{
  "n_layer": 8,
  "d_model": 256,
  "n_experts": 6,
  "experts_per_token": 1,
  "d_expert": 672,
  "d_shared_expert": 0,
  "activation": "swiglu",
  "moe_layers": [2, 3, 4, 5, 6, 7],
  "router_score": "sigmoid",
  "normalize_top_k": false,
  "routed_scale": 2.0,
  "balance_loss": 0.00177,
  "balance_bias": true,
  "router_logit_norm": 1.0,
  "init_std_router": 0.0164,
  "lr_router": 0.00109,
  "vocab_size": 8192,
  "norm": "rmsnorm",
  "norm_eps": 1e-05,
  "tie_embeddings": "early",
  "optimizer": "muon_variant",
  "lr": 0.00842,
  "beta1": 0.95,
  "batch_tokens": [131072, 262144],
  "seq_len": 1024,
  "train_tokens": 872900000,
  "steps": 4363,
  "dataset": "wikipedia_en"
}
Below are experts of layer 5 (counted from 0) of a mixture-of-experts language model. Rows are named gate (a neuron's input weights, with its number), up (a neuron's input weights, with its number), down (a neuron's output weights, with its number) and show model dimensions 64-127. Each number is 128 + 32 x the weight over its row's rms, rounded and kept within 0 to 255. Numbers have three digits each.
Before each expert's rows: "comes after" lists some tokens at least twice as common just before its tokens as in all text. This comes from a sample of Wikipedia text that the model never trained on. Tokens count by the router's weight.

# expert 1
comes after: "\n", "-", ":", " by", "=", " University"
gate0:146114075135105105120085135149170117180099128145137094065173144213087153132113125118109142147129110111081148202131079143226075134148141124145145201105100114120111090127115095120182125100102105
up0:131119128121151139092174095116171157096133101097096076154114166081175115111197127103121125112094116146126123133132131114102113123107100122123112086096141155133107154175118112124088133139121146
down0:101155124110102115132192036155107120066172117126148210157137161121151166155121129143149150116097136155131150172136076152146102101131129127081158136127078109160101129143131104112079124165174108
gate1:065113123110129177155122148084175163134180132158128134080142181067168203098091099130135165107119086157104153114122140115126148136127157122140092177119124120132165115102128126150064139110112124
up1:096144135180103119124109129133109150156089063115113137098161119085128122123195140143192109079110134119094112118114204096160128115071117152084123152097182122114127117130150120166073146042195111
down1:123105100095142144159094103108151132133157149150082101139089116070178131164149126102069128119099158107104108099078083176177095138093147115106123110103131127128154117122118082123080131128092109
gate2:139155155075121143110163134096163156123167119094140182193135151110135163122114177094100182125066126109114132126152161165149096110120160117153145145124116183113117085118116132176155104045158157
up2:090177124150070099141191112115140136128216099122143143158142136107194193132057082166152148108111114163149125097090125161198138108094181107130112079154201124171106094093139129115128145102140122
down2:150121159111150058073080161114143111173059150155129056153139081137102140144084068125160054198112074153111115130121102153162154122131080130139112185177112097137098178189083100125081136088106161
gate3:107090193131153099146132157110160179170144136099129081134130112115207172182115128163082122123094130134132105090087134141123085124109125133136168156147186117120126067108134149151098131096115146
up3:080126085130128162150051104136116103122148083106130178151126179186168185156124156130114112198128121180155100175172143093135135169144085145138151089088116152078165164142075123097114135108129107
down3:118132125119091165096055139097119144117120095100146127164099049146144158098110127192072168132158145158111098146136120130084100102199125111133148167116131100229135113148136160125109114080118061
gate4:081116152131145093136093151128226167144156115189114124116123187112116121105092134166148109100066089073088139158169117150106119117147122073079136138130092141166089146140145167141122140193172123
up4:128103124147120134112128068106168112153150124152140162109157107086108166117147104115118169156166137137155120109121097154142123115129096111145154089135076111096167075159101115178164128075065117
down4:115124110084128103145133112182124140203111076197170143084124078178174177122137119146134131135147165109152106100164125114112135152069109172172060090082102161062085117110128086128137131162105134
gate5:102131171151154117135109157103132096155148103158128094095170189114068112136152127143101110095136116139105087086156125087130130127130126118100110110146089155171132097141115162130144147175160127
up5:086141173131122102169107144152145127188157153157144109098157131101053118088123149126148096155082105115062106145177131120128163097144189143122128137146134104128085180157148099135155136124109136
down5:116142117104165190119135126165148202090128175110094132191158173167117113142095122098043161098106092190168103130160130134155197141085112169035163088150148118113064122110123099126143126115162172
gate6:122180178164127100162128096076111145156174123169136142142149119158159189095107189146161137110120084115156155144147053126076153151148122153151118139166081123137145154125086135107134128095095170
up6:111120167125136080142076104073120115141110079125136211121149099128113127125089110119116098124172142109145136097110150180183193128115103146133181093083100100105142120106139145068175070180151122
down6:150101171072146117149076086144148162174109134144119146165127089131106056132207146105160137074130118156058160150168065186133156086120097087130104092142117089134099120110147171164098156126126121
gate7:110183105154145169145131154116089153118134124146186145108112112053119158131167097126134096110220122183137150166218111143141144166130121147119195085170177103077122112050155096103143160093117094
up7:137140121113071196138141157149112072112117107155086174143101148157093143077108173081136097103139147184114161102162100116118076124134175156160168101163156138170069173128156152144135154095139091
down7:080185082200107129162177161160123159161129129114109109147121102105119131127138137126088129100079138132145106114126195075129173145081137125149132116146180106066188150129199173167067133120128094
gate8:130139159167191143160139154171077185155084125126114097127168174117157185073105119109169104158106105198115099133170088138100106095130110184109098157131119122131138161128120173092080110106124126
up8:123078126099109174112059088162139127087108175114199156096112091158065126111157182150127150092143101142130066137145175116184126116143139129107136138102124153075099161142126135123110146113089182
down8:133098088123108117107135142119160163123116071101133102139137093160120116088167138130159191126119135169171100112150111125146124079084159114079172174093132171123101109123112123168128169175121176
gate9:171150098128116094132165107144142107149107114184139174102155158149097111096122185180137091149158148134136172171107159185122105138099098081129106132152137105114099073137141130140126112065140110
up9:143158115122102158102110095117155179187108156091095093122115098115101099103107089156105098151048138171083139140170076141071172148134137180121113161195153082118137149106138131147124150112108154
down9:134070077154122087116176135089119161163116128170095110153150144134170145088191164118106088113161194117086164120133107088085152148132063125103143155159162095141123131124132115143140107169133082
gate10:154117141070113115138151150131093166158121092141088120116157185122177163132116153121133104092131092171185092176138090135144171167173161109096110097103054065130141133175210143156106144155127119
up10:139117049120119071189169090198115187110116089102108170103120069163155129111097118192148141072183107144090130161142126160119128095159070146101137144116117123138154152157168202156050111146118155
down10:133091146138137202167163081185182143127138080123167108114149149123102121162061165184128114143121114048134102107095147109071150145104158082112068146114140084112140199172145099148147129148106085
gate11:113177083132155109134115081175152131076156119180170166116154063157143134110132070135080117098159081153061181125147111146146148119114099107114075143094111127152091160184109136148127110114150163
up11:099118112145070136135104123154114178157139128171122115162105180154164089140116127073100104147127157140133130130124143131090115146119115079118197126053094122108165085156104128115121046117104158
down11:183107183167125128083152118166167120131108202042109127059161041123093192114158172121103140146122128101123101099110072093126182100097108142146128111120204137093112133220176166070089155093117108
gate12:125137086169160155090150162096172074141131140121140123130153112059180164087172175174152171105120108134110085143140110191116164115139090151109106129138113131081086169104111169101176151178171107
up12:148144087112145094087121121098122092109145140144111062081145096138176092197095161138185103164147124115107069145134151052118098083104111137084125133142118117116115106133122106084105151114160162
down12:080103147136157173164112159118167076103125107156152106154156171056145147107098121182106085139111131153180109126062133091131099139124164151124154123124143146177168167155121130146139053140131121
gate13:087075110100103108098184136138118173127149120070130084093117108145186170171090032179117138126175133091138149121141128127133153094149106123184145148114176126081155119120138186105087072050148106
up13:131093130133099158165167091173160170073124115128104179180148109090134110126059089162115164138192029091143093083148147106126150044152115114124097103078143135122142149095145110062137112140097072
down13:135099109158144118147178118178158107133119161145112140124145160142134170110099152180096140138153091144112106075107088160122088126095155137203126168183127166077089154158171012118135148151144155
gate14:119163116139152165141145104119090114098105064088139108125165148130132108111133163131106114123109089070175170064117136140112112146104059145160102051114164120119123095109111141119173142156106180
up14:049073133187130098124180135135145155140166147101184158091150099053146105143151128141127122147158103104080129101172113143100150089133151160079145156140067092106117133144117092094140194140128191
down14:146138170068109157156131186096129136071142135083183102133127082141107160067143182168118146162125059144082121032192147149109141090090116127138109123144146138136099119115142125137138131141146132
gate15:125150143078157158106158047096120137143143139165085147127126160139097110109090132088074190107140145072099150190101132091169155030139151115151134153113104132189170109140075093103104142135151139
up15:076134127157180071086077069116131148124134082102122178145104175187111049164157143077117152107093099115154115124087095098121070106171122151081105160099134134177125102027111129105080061119159137
down15:097154131164187101182060133121158136119185136126088112095157133153112158104157107161146112149143132082117100141147137093051169118119083136156164155164113097103120129125132126081187151051120170
gate16:121132088084096145115197082139102185085144119107111086135165155135119100094100117156142088136134158149168130128125152081171118135117083094101111126108167182096103061169115149110163096199079121
up16:145111147085094072108181094153121104110188151162162139158166086110124133179088127125116116153167150091154079142161095140146132076117111123145124121126120122160105136079132184150131113090119140
down16:143138144130147147148176133151141157126172103104160155111173112078152208164139107088091134156124129044133154156194120111122013109177163121182074120172162125137081136112149128096128141086131164
gate17:153157143089126152114201163152130185129136160162103132127125107144092117064125189084133084101114178143152153110133177104155106117157160114132160154183107149083189140154136120134111152086132150
up17:151198171167143093147155170135151120095140113125100086169181095162081138081123136101095121043141141116182135202077124162118131182102125129136046107139078124135097136092154128139092121174184203
down17:070088155117132162145060111112123119105108120128177081175133108123152148208134168127134089183128128189170096111123150106117105138158105091129073098102154136096085122169162127072084123115133104
gate18:099135150165149119139111118107171097110177083116090078165192122175185178072156077175160135134126125114148104087135174114080116128117145118162159151095111143142155119158161153128121111142174147
up18:144131036139139149113164152144094141126126118147162135109125106115114117061136105070060110081120092150134207118122124070131059112101107193173175129092093151151151092137106160108173201119134150
down18:100112176151105160112101078137123157106189187118104082119160054090153140086105133099089168149096161147142154126179119104104118150108140117093145124057095116104133139136121084111099140120147099
gate19:048113152155104148077098107120147148075109086115193119109120187135156082124055080118079185146112120079136171120090093201154133091136191102121084137189111169126197133148129110161096124142106116
up19:068092134120083117046083141067126082083113161095172144126125098117141092130101147109117142110141104094163164195128132094110118132160147091107124111170136064090137113121167159101141102128081114
down19:096164166125121153140062122126106125122121089112144124129150171134133106098111155142118184125118124132121125142119117136192166099115118127192106098073072190154101185095120123080132080158170138
gate20:099109091114152174177154185173098145137158139139144138145162111133191137115152158145139082112102118183079103174198134134156137082099072151148157166097214154133157084170108117143117134117140140
up20:135183054184124172169100104093162170199155148122150155099105103101118165121143171119165138096102095179082097147146164167092069122124184092038091152164141131083095124145132125087094146180113142
down20:143186097114102103130170162199161111115115126115193191117098116114137173091131126106131155115148124171155115144064129077109114159131141111105085101185099226118129135164157115087155139129110111
gate21:087160123128140091179174148158098134134145166089156123057161116074137122060115059181097124135159152182140119162105152092086117115118139118063074133178152157087167113112090130179130161154135157
up21:109148138119147079177127167128082140123142115090136090132181137100133124054109116157095161130177120128116183146087186121107114101065126094077078089129130153131115134044061130161078155134109095
down21:140088130120152135120119139087118101115093139097142130089095117125189084173140121090147169120096147129177118109148111146110152148146137142126197090118126155196080152100116106086157141146095142

# expert 2
comes after: " |", "\n", "|", " (", ";", "–"
gate0:158158139165102123133122125111129138208162130098058191142153167082170087145088115158142137172177137131126106097182147135109156095135090111028128096120140132134097131175113150117113153154121144
up0:133117154166155113155133125088136136089115187066126109131113116130085120160105132145141163084159096115077085114147127105106124150088136131061129154112135166133121150152078086155108127134135155
down0:097179190072165136152134097093129174146100143166076142170140134133159145134106149130089145130087107147138089133103087146108157168009133149095103140188067160105162171158137128165068162124144149
gate1:221133137094084181126136127147070102143107137131095083155165096123167081123075137142084151114136097136125194124072168108157177108096104146132090079109148160109134167101146142103134133134154171
up1:144201119070145122155137118150132122116097117162133124156155143099130150152138170103071157171140100120102211101109146141122147203076119128157097127084196140132148155124121158111155102134147108
down1:131129107165128150086158147198182075148118103097150187165165077123136128163081167116117122166145195104168078129113126094105114136068161197106184100168183184116107151128125100083116154085144128
gate2:042167158114118160128097112082124142147117138135087101137110136133100178092103099138159090139163167150078103200103193161085124209163126112093084129084100155152112147116164161146121131074158135
up2:169128083103112124129097116142144062170170092103083069065135112139199077167143195120088120160142138183160139120140113098099126142163081146156161141104119099172141121102128108143099162117150090
down2:087152148156170111127176170106087135149104143158112122177134090148131144054133116108115108152102143195132106090107142091136141140163164095122133178109091123121174110089141116102157062116169165
gate3:101122162104208139142109194118167159150095102091135145060120137090131071168135115119125123078195140102139104101150144110168093137128125109170102134146108094112097112151156106142114155116149146
up3:112196129136087093106078107201086110069117098131068102097164121158156066155143096099069159122169213160165183134137081131143101140198092112099175103084144099143102129129158153053153203140160187
down3:134168095115169102115109130208106141180193141113143181125100144151145146128166172115177110151118162180107126157106136122119118105157155154104139099214173113144104163129150101105091145117137110
gate4:140115169109170116098125147125150138125135190207157095162111162073129131175126132156130094134117155100096123146079158094088161127119084099149149120158120135141141085102207162108153063108040101
up4:102136108095098119176165145179154148121147101087087121117138139105146106172182170185172123181112094077117120158114185075139088099148156144197131159148131150173138152094143137131126144139084163
down4:205137082125111182110144070093081115103142144148149120171130124108139106101115163144117169133079145154086125135163150176087147135117118102072098059150204104103128090167094084107054137115117141
gate5:132068120081068088096125091063156094144069145149134108107167134202108081063070105040115153111165133139153116051133133105149167108163127132162146172159154152122112093130154128166107131153158143
up5:118091123053153113138155046087079135116129144149113125140122154131133111107071200119142080093105157135157143184106116111102061129165141113144014143130119132128135131138136104159053098077133097
down5:135177137175122118090100118106149113154099150094103141141100118113120081156109105129092179118141131107100112093171056132193122082123104168109185098160177115151098112048098130113147133111151183
gate6:140147143177143156104105194090040104087104140142107103130185114104073149098144178108179149144169129029114075117128108090109102130148166125114091120149135112129138185132093160160083086135162146
up6:184119076125108109051149119133150169146159114155158140121085159130147140082063111099143131161165122163114119143144127136115145122136102129073116101119176152151127065150127131153136144094086171
down6:166165106117161094147141106132158090109083134135104096150054033109153214155127111110141174094126155151124135118162147099167131083137161157077068079119039177138101155078176090176162091118144142
gate7:160134144053154150095095147119164114151116122203040168125162165138135153122139137152164120157119144127144116153112102100126130138158081112123146135114134139103115124106156113087158140095105193
up7:078086169117154099159108120097099127196138172130111160141216144217158137110144102183136142105100117076113139182150156130140179161076075104104110160101125123131123191121096128137055163120128085
down7:114151175077128137104155139137135157132138103083097179116105237107096125093109165068100117155122069110122110100130155149091160152121165115121066160129142123143082116136092106077124114118116130
gate8:127148139145109138122124155151117108167099121175080115116160104105125130154098206129135190127157084181112084088178132130107161118086121162063118116110170123077133092171116134056138154176135128
up8:174129106150127182166100102055162140081150097125141147084086127134108087111172131064114155141172108106145139117160131078185171161084099099135153094130112138100156101047072124171146123133112133
down8:137113135090060149122133118165195165087114046140156105113106132129163093091155139086105173076150178142084152155167103118134072075186096094138099149165080142066154106155081148107121124189172088
gate9:144112162127128124128144153091150160129084167113117068092096120176135119183164137216176139114079115158031060155150107104143163180234102125150134112149180099091102107167169129113175124125098176
up9:125124136101110189146086078115094124122232130197174101082146126114174127080149050037097119110156111147123161113091144121179093149118129125198163152119115117111186132139085138167082126062151119
down9:109089131137139080081065061189172076161163097123080145174162172105121150098084198078160078130125099140108155125092114127104155147107118112118106155133190121158179137194148179117114064171162111
gate10:180151118168154096105140127150106163173102169122121107174083113116099127203157091154114211161060143070082104117088125180119135121127106079104165117142170132117179118180081121196142093109116139
up10:134082117112108144063107159088134103104170121029120182123112123091178147093143122050121103138134113114125096103109071123087125157150199129146113151131091124155133157094112161059101111137150196
down10:129104118126137069158123138134113151129140127134128110197148048134137074102204088117140137123117166079112123084121192134150116147124149119138151124145072097124094125098175133168084092165148101
gate11:121122111070114067110114151096145133131092131127123112095099144079132207160055139125138148086132124171127068149153173065116118139085115113109114148155139079096072099098205147157124143099167133
up11:117125133167175147094171126092136115153165086148070133142165187045131159104135109139123109181132140050150173128073056134088144098139094109171110131134164091093139168192083154101106096138146140
down11:145135106146152090179091146160217101090148117099162075093169141127133110125151148106128111120160154141103080097073087137143091132129102132184122110155153154148086115137080123121134177183105168
gate12:147115128187104145101160141115123118154098103066167186130116095108162182211102109137095123158169159157137105129139143122137118035089115108125197137108127104132162113147120128105155153110113111
up12:144143097174121100144132087101133117119183132157149103096111100163123102064153190118135113158063111089128089148090105110153083121171091193177065119147140185021130103149127153093181110119102105
down12:117141081064111093091154136161108122114122183179160118179147162131140136112127095140129152129089133153083144069178156082093129167148158078173137126122155168105069080188139141116065121135165146
gate13:064138135021190079117130190114159152149095141109118152105187096105140078100071173117094133099142111143106082095105160102138110141134116130108085194128160169109158139122127121129105188122183135
up13:199093127118076201171077120122063177163098112095137063122071146155097147148157106164142109129157115106168159147128095139108177138123165110087111113161141049189103159136097093064138100136143102
down13:131104167112128106100149112117109054106119140113141131129129169113138127172227131145093097120085160200095159117114125140178085054108110127102098097139132103109119163159169128113098123074156085
gate14:093114134117090160136095166119124108107096178125122083128151123124120122201152166093124113139116065155134118139162119140144085108129134111183171114150151115160109071185041117109098191133167158
up14:107153128189138120174170130136115138091177134108147120137096120140033167106128148135076160154127132106151151120172119113104146117188138100121179128075125119097104166173147135173125141174130137
down14:137159153127174160159152139138168094128181121153186089149141127144085128164097143097147158154123118104076108086180122108185095127122169096183161182142087141164142170175085101129154145156212110
gate15:093157140177116127136082114132140172071129144071099115125120140152095169072166103183037158154123091127121178169154113159132095143165150098164079182069110144098131076126092121177168121116176170
up15:158093190147151106133163070182130137103179162112153102184107128103129164111061115109104156085117127139100083176087111139158148158128115124108120128104126144128139090086132149095042164075112093
down15:034135134178109135111077130122123082096081187165205122154098151102122194119111129182079145119069107131134154197126151158119137077109157096133147150187131153125142140089160144134156146108175098
gate16:085136107134112173187155173098166081156133101145139100090149152098172158127082087109100115107140135171087113123135122100104154115083096127098133145151148163117079114056099127102130129103136167
up16:122133078150188170092159122157170165151103115143097132073091103181178098197143120147108102139098114103125163146184126157190169141162111130104092141140083097130150144138163141174154115093193170
down16:066125119079096052105165131116208110078127084125119144136104090108184142126155140167145103182127153171099093092128131185105095147162083151112142087101189165164083119044132093153136062139087112
gate17:135191192149104128104135121101082120130080150138126077103053170115184115137199104128114133133138130185149139170106084091109076111185103130175130116154167110082123078134119188142130089130114111
up17:135111115078157160113098124134116128134116147113104091124177112143128094046090119170113173093102149165156161173110132137137080165130129179157188102090170085088072118103200101120140108156125106
down17:102139154159130166161150150075131125085117130119096059154116096133122083131108124127161143102159177138119165165170105164058130150155120143130177122162140128080144136145090108162117094131159161
gate18:170054139154096099116104109176134110134115137149120119161085118141133113049098118074128148091172076138101082112124196111169079086094046165116149090138139077143116137133115144120106122108111095
up18:151115100133168121075150092149156157149191107074116141132158143122122118123116125095092142110138121129107119128118096091107062084144115109103139147098157138141126081114102172120142142112069154
down18:171127190100098151104099082114054112125083108122129155119183113169146118179019133195173116144115063095125068116126112117130109137134117144125138144134146097171194183103111167166137136077139155
gate19:114104147152091155144139178099123118162153125157105140088088195093156210105079131075119196090106146138177127071117078098094147170100143129113095130157130121115131123160125107130166159130094145
up19:106134127087129208120181123124128113130175143127129160156192088175131113128120158114093113145140096134138150159144160152169137075101113082184118169170097147155133082113111147145110172060103079
down19:143098100130158149070120142145059076130181129137116146091136096138131118111143094151106116191048083137121097090089109145138120123167111170174118074107138119165125110106170132136146113130138120
gate20:118140107163088121088162108118181112091094153142168130095155141109118183160040116102113175170107136214120172076116131101193122109147157156113127118093161112132130200125178132166151166178109139
up20:130100137112080145117137146143159123078089067134107122087142142121117156107094092101098108185142094118071157130176099133152162139193145138086136146149138084071151151165131129164020155194127094
down20:050142121122162099152104153146144112156125102152145173095094156207148156082107133092171133182085122099122150116121154121157143134120124132155133110178218140095123101106129094169035157198135148
gate21:109143119099200107089129132107127146110147112135112114122151158105158179153107099146118079128128124093168100060103146128122151096145163147088139149136187126130083186131133158125128185059156128
up21:105104123151139110092081151166127116189140102128164144124117157131093112136117146193148068097096147123114086137125088132175162063147173145134116089161127106141120165192106196160119090118141108
down21:151144133146082099155223146123149172128115184163109124155161121145104098137146096136177147110143153173178104116152129076146125077031164182127155158160144154141166119133127108158088134120111070

# expert 4
comes after: " ", "1", "2", "0", "9", "3"
gate0:055129155155137201106140146081113140164134153101113131159072208131155112124153091158097119108130185142107111170144136117105129121087143168145181124127132125155103110150126172110105099092127119
up0:094175144140172112146086092153138102188050106091122117125136129083129129173114099129164144177104184120107081071120139126108115154137150146144129146080175137159123078122106137059151149120166140
down0:178118093096116110162104134128073148106088110132145111130045141117140118092060075092117126082184159129112102143147180124086093140119118181136104131126130116150152107115173160165104156111148142
gate1:116098103105137149092136052153133147121112171097117143129143176139127172159158156119118116147123159085123113149108186172178071126148123093116154122165130096100147146163144117089134150056126195
up1:129185166114153180113131183196114130097122102173115065117123134150147111119137148139121157103137126115165061183187066058103138197134070077131110142086074141126101099085144087130125108154135143
down1:176161193175148178173169109128167128087114072162172163133126122167084126123115122122150061088146076123168090103128125163121129098099156173171085112099174059140160164152108095119192161129057109
gate2:025079151165064143138030122149053100133114141108116144168116150123141159113073085164080149168095136142209163060125109146105112138142151068118142136116132129165135133162169090101117156146101150
up2:177142116155198138104162140074189164114152079078093144099131093110072090084154149090173086082117133143118160129099121187141102137098103137154101115163124112130152073112094108117084202156109100
down2:115111129134077086118154064161116125196119140183130092137157132066156061084134197150118136077120155190110110168155121108179121130129115169102116108162122183155041101106106098117100103146109111
gate3:147148128119106056143103081085057064115095068150105106095102150106106162140172144148138136132122091094136163122156115118103154103112100113079163127142148123164131159139150164135142112065135119
up3:155140204118094116123100054103101144126122140114125177065182139146175150161150103120142098143197117118147149097165143117094117128174161079118154145089154125205126193143177109056150139118193104
down3:111172140137110062124201127130146123202141108136097106126153135134075154120140154123091100135105141140083102085131148151162103171125079117045151082111155171135145087145088149156174151159094143
gate4:122045086143106121080141129132128197102130112106140171129115160161161097110122124082151159122113126146118105157182129160089108109153159103145159227135144130143120132138083166099093154124125093
up4:128124196154080151156135158153151099085078096155225150040118187135159106146079116125163154139162058093110124069183100094174188052149138169157146143098123059163151159136118148070157125117167108
down4:156101153196158096213100156076122126175086163212190117113136123168129108131117231126175160148143145144158099168117124073096195161153069124144169128130145177103180192120075110140115104108120185
gate5:149122128137083141192085142112084068092141156111096128109113168146142134114102133133072155163194126062130094113158166151118126134084152125099063090094115175111169098121177143121124118143063090
up5:121117133097180101093179135060114148217145124124142139127140142106180092140122076113154095119064146161082106105105170148190175064130125190137146133114157075139137115095114087128108136086138130
down5:168166109127171172116144101138175119127149130133098120099143145130112103132127077104113144054156204127073154104130111086100055176094153125092138188153141081108094147135158172164122180142165201
gate6:115137161146149104101138079143118077121075128147110126114166137153106145126130136124204072038123108096130200141093164096074139131102134145176095097153124139111153112124187145097060157138176132
up6:164145104132167116154134134169128125083136148144164142184106146114105120113109122150146039108099116189114105113091191146140175082168065128110136159172156101155139143122139107149115167162122195
down6:142166155059121105142123136122144148115149125098088093089133118143105140109127118111069108138095109138176121097079126124078164083132102118168152085109111172181109212140144152125105179121123120
gate7:145198120033131080116105118078209082136172111181144125105173142092126084142195124167127127090139068165171209152116177139061092077104080114076095147149098116139131177113140140118114110094111078
up7:208104108136113060187122151125153138159086099123144105065128147147105116139138098121116125186138102135140139115164103150186068078127104061129130123110075152148109094128175112077093117097127051
down7:150076130139161079130081165106151130142165162128157087170089121116120138183115122153159120116151172177128078153174095146164100153066081033099140142142073131155120078148128092064194093112123109
gate8:113178087139117128108138132148127113156095082121173092154070103102111116109151066222157156153050093149127108037156113125187149081146122146148083087107146105127133189135157134116133136107101079
up8:160106083104083122105196117073154167105102127120179080114100134116120176165089202133066119103156072084160108162132167181165125165137106151189131118187148201121137099108104103124106152167092155
down8:104109061125114082096154199096099144109093088145161145122151152157109163139128130142120142130153121070149120141184148136078086088113130108172117129151111092190112156163172079152143089126123039
gate9:167100170108085105097174115106083157087178120171111142078123118165094104123110165109194168151125104101123110124090147134116106099089119097154137087168104148102132085146106151087152140144135073
up9:130156045121132118084104146136143170123158136129061146107114155054120145113118191149152154124131052101115168126156105164150158147127122163110120132114079114122097114122129144164137106135109172
down9:109172152161161152129117185054169083088179148107142062143081115193113201089167126173094151173119142094179086100185171113146133086181181087154165131110114091143176151100162148114106115120116102
gate10:074099148157130111108092178156113154137122112102141156133102114123153122143104160158136145125118162143053100110146135088133158123136149158105161129113080151146115127109124151130152116113155132
up10:134127093092113122104132125133149164102051132105132132133185150143066129119105133179124165114118112122156086189139091124138150082107133152108092107122133139110142143139144114135184143086130131
down10:120108134123106136153192148101113142169164153142113179132141142113130121104076140186063110098121168130157126179162117153099136108154098162112135135119087091132165070051087090211096087168155130
gate11:114127144150181143085126110194129114167109118136190124105131149094074184163179058148133202140101182108132127112062136142129121094101104080143152121165106110097084116167119101137099116157187113
up11:178136175183161200195151101128109077154151139169122134165105103183189110096107093143122142144092133201175128142151146162145147116142135130130117096143152098127126105117142108106110096109093190
down11:120110104129143135087178130144143167172102139159176174122124081105120154157092138134125102165180079126133131118076176134117073133107099140114094150128121093079148163109150154130118113134097118
gate12:113136108120130109077106140120132100129096081120094155103118144161103109189147101182181131133149160073207138144102233120128115143127106119112149121111103151106068086133137119177140076092089140
up12:089106123137117115115071110130130163130097142110128112138178166126154099162158122148116113090137129169096123162108097056103129075086191113128112100129129127103116142117135089091104251099176133
down12:198067132121153161126101148119191127060137159104153099145128207142136096105131179098116126160125103186102120064188116126186104119114089099151134108187182150132176198135134163114118141111172126
gate13:124157156139120089152198123152144140192097130046184138138136113132165152128099128118133164124116133163121128141193139116114100134122103141093137120149116131127138140143126188145104134141169039
up13:139091084171131090129160111118095125091159161100099072133176157146098129109166120075151080126120114138134096084091091102130111189139147200140085120150150155159138169144151151063133139138113099
down13:085091109112116134118100142152038094169126091134095169092178124155128097198108074121186101115049117164159117105045160118120164169199163122184120129104154111124086168118103170101136118144120213
gate14:178166163165134140154108114149147138097078100157087108083181096168169089104123120111088157090148175125141078161123139110129099137171097117132088098130146099142155129122156115120174115102142075
up14:099104148140088152143081114150139198119119108161126150019125092113132087098122133115080149145047148107161115163106088119100099138158078107112192144171089107155132115149091082075186105099118090
down14:132169138158112096131071055088071152127065123107145110176187150117125192118157133073117104120184120107079129125144118109102106119088117090139142155122150153132117095105140102178075146188138154
gate15:132099156094095141157143129141147088171071112122064066155160096093148098143113099100118126136114148114115146106103125128119046161151122166128093136126140119063192099155109129107162102138136162
up15:151152121121142099191121115126091140153074056078098141090163146148154122188094183120136172107151123155112124150144093125141105126168133183078080096138188123129154141162098112155088134076118138
down15:125136134062175074115173129177069119170145167196138127124141139135111090138095152103103101072100114100111109165134159087131148083130129156124122078104132169120092121141120118118125132082156175
gate16:101101144106151138130130105095111107074143154172156104107127139128108157121137175094126158118162109128100095156115133120222124091061109085114121150168107166053149152134135162109113128129097119
up16:117137144149062100088119149136127135157181138098142120122098131113154076103136091101143111115111101123072093103111126180132162166083170074154149117157138076120069168138150150140155122129165134
down16:121159155157129102126119138161143201149207098135162125123148129138166124151181145092099161127151126196158168148122181112130098107162128210088110114136133136103093112101155142055102048078106115
gate17:138103173149154162114157125127124109123101112083074176110146058117110055154213138112191106181133073170107115089147126186115122131191131095149155103085089129130102170136108139140182089068087123
up17:088128082123124119119089083120151091109133151142128127153129110103150047082121151153218126133147188163149126089172136132168201114102159187129085160114102148143110159103133126143154102196130125
down17:189135129063159187067084137062172132092112191109102143198152139145135127158151126100167051193085094046120123107086092106085120107135117124124105087119119097090149118161116079146120098113110156
gate18:115126177134163121150101120109140152090142126124110119132134144110102176167158113119141104108141126112107164156109208136131114099048163091116161163171146135132072119126080144181164101144138105
up18:159118044113140139151146164118163158125106140148127168196146113098094081048086166152119067148152140121108183097102123089172110136124116150114158148118162106129093111148145150118092114125181089
down18:151127146052116122140162152066094123122131119123128114172174076076130173124137093097109129159072121127157180135139232148147118127148090140110120135092149102135111125091097134148112107043060103
gate19:171069166104091164138123104156103103153146161125160130137139192137155155100162028147128155122129103174156099124200200097083087128117080122054083165150149109150158118136097124155138145147094126
up19:080084059173166139202128096086133136138153171128147066111122101118145162135146120129135103129144156119141149161116150112135151088064109107150124113113159091115118136112129157099082143118143088
down19:106107175163135106150115107067092116131148113059141112093100116152121043136149110131138133131179090097137121117118143162056103154105100172136193119104165154098103144167149117129085155130122121
gate20:163110166107110140131131100106141125077133141058155081128092138168149133107165172143084122126142147110123196065100095040121114127154164139106114134123100121103089131153201142129140170116130115
up20:165178161103117130144105162106144158030156056098142121091069205122055126130115122122104195087103170159110115139166141182140163128144092175141156092117097151097167091155145087102159140155137115
down20:216175126169129113114188092145112042161174135172047115220131084115115139156094155095129132137164123176122134096104146097167103170119109098150101140131168138148152128136122117139127127126215116
gate21:098172143160137122137069094152217141119097152147142139117117129148151170173156107150112142126074114148075147159115125078110129162142125125090139071153100089096153107145118133104174146098106116
up21:093119075125181168166092123134102089165118125083099135112105117220113131138106120107119122151132102159158099134137143176109122071186161149187089134097121092167132106103145145116110135136141062
down21:127127154099138179132122067132030100131128128127075149103125136078113141113114116185166163163122146157156157081120130133189186141153179170133143170115100111109082116143101145148139111080154172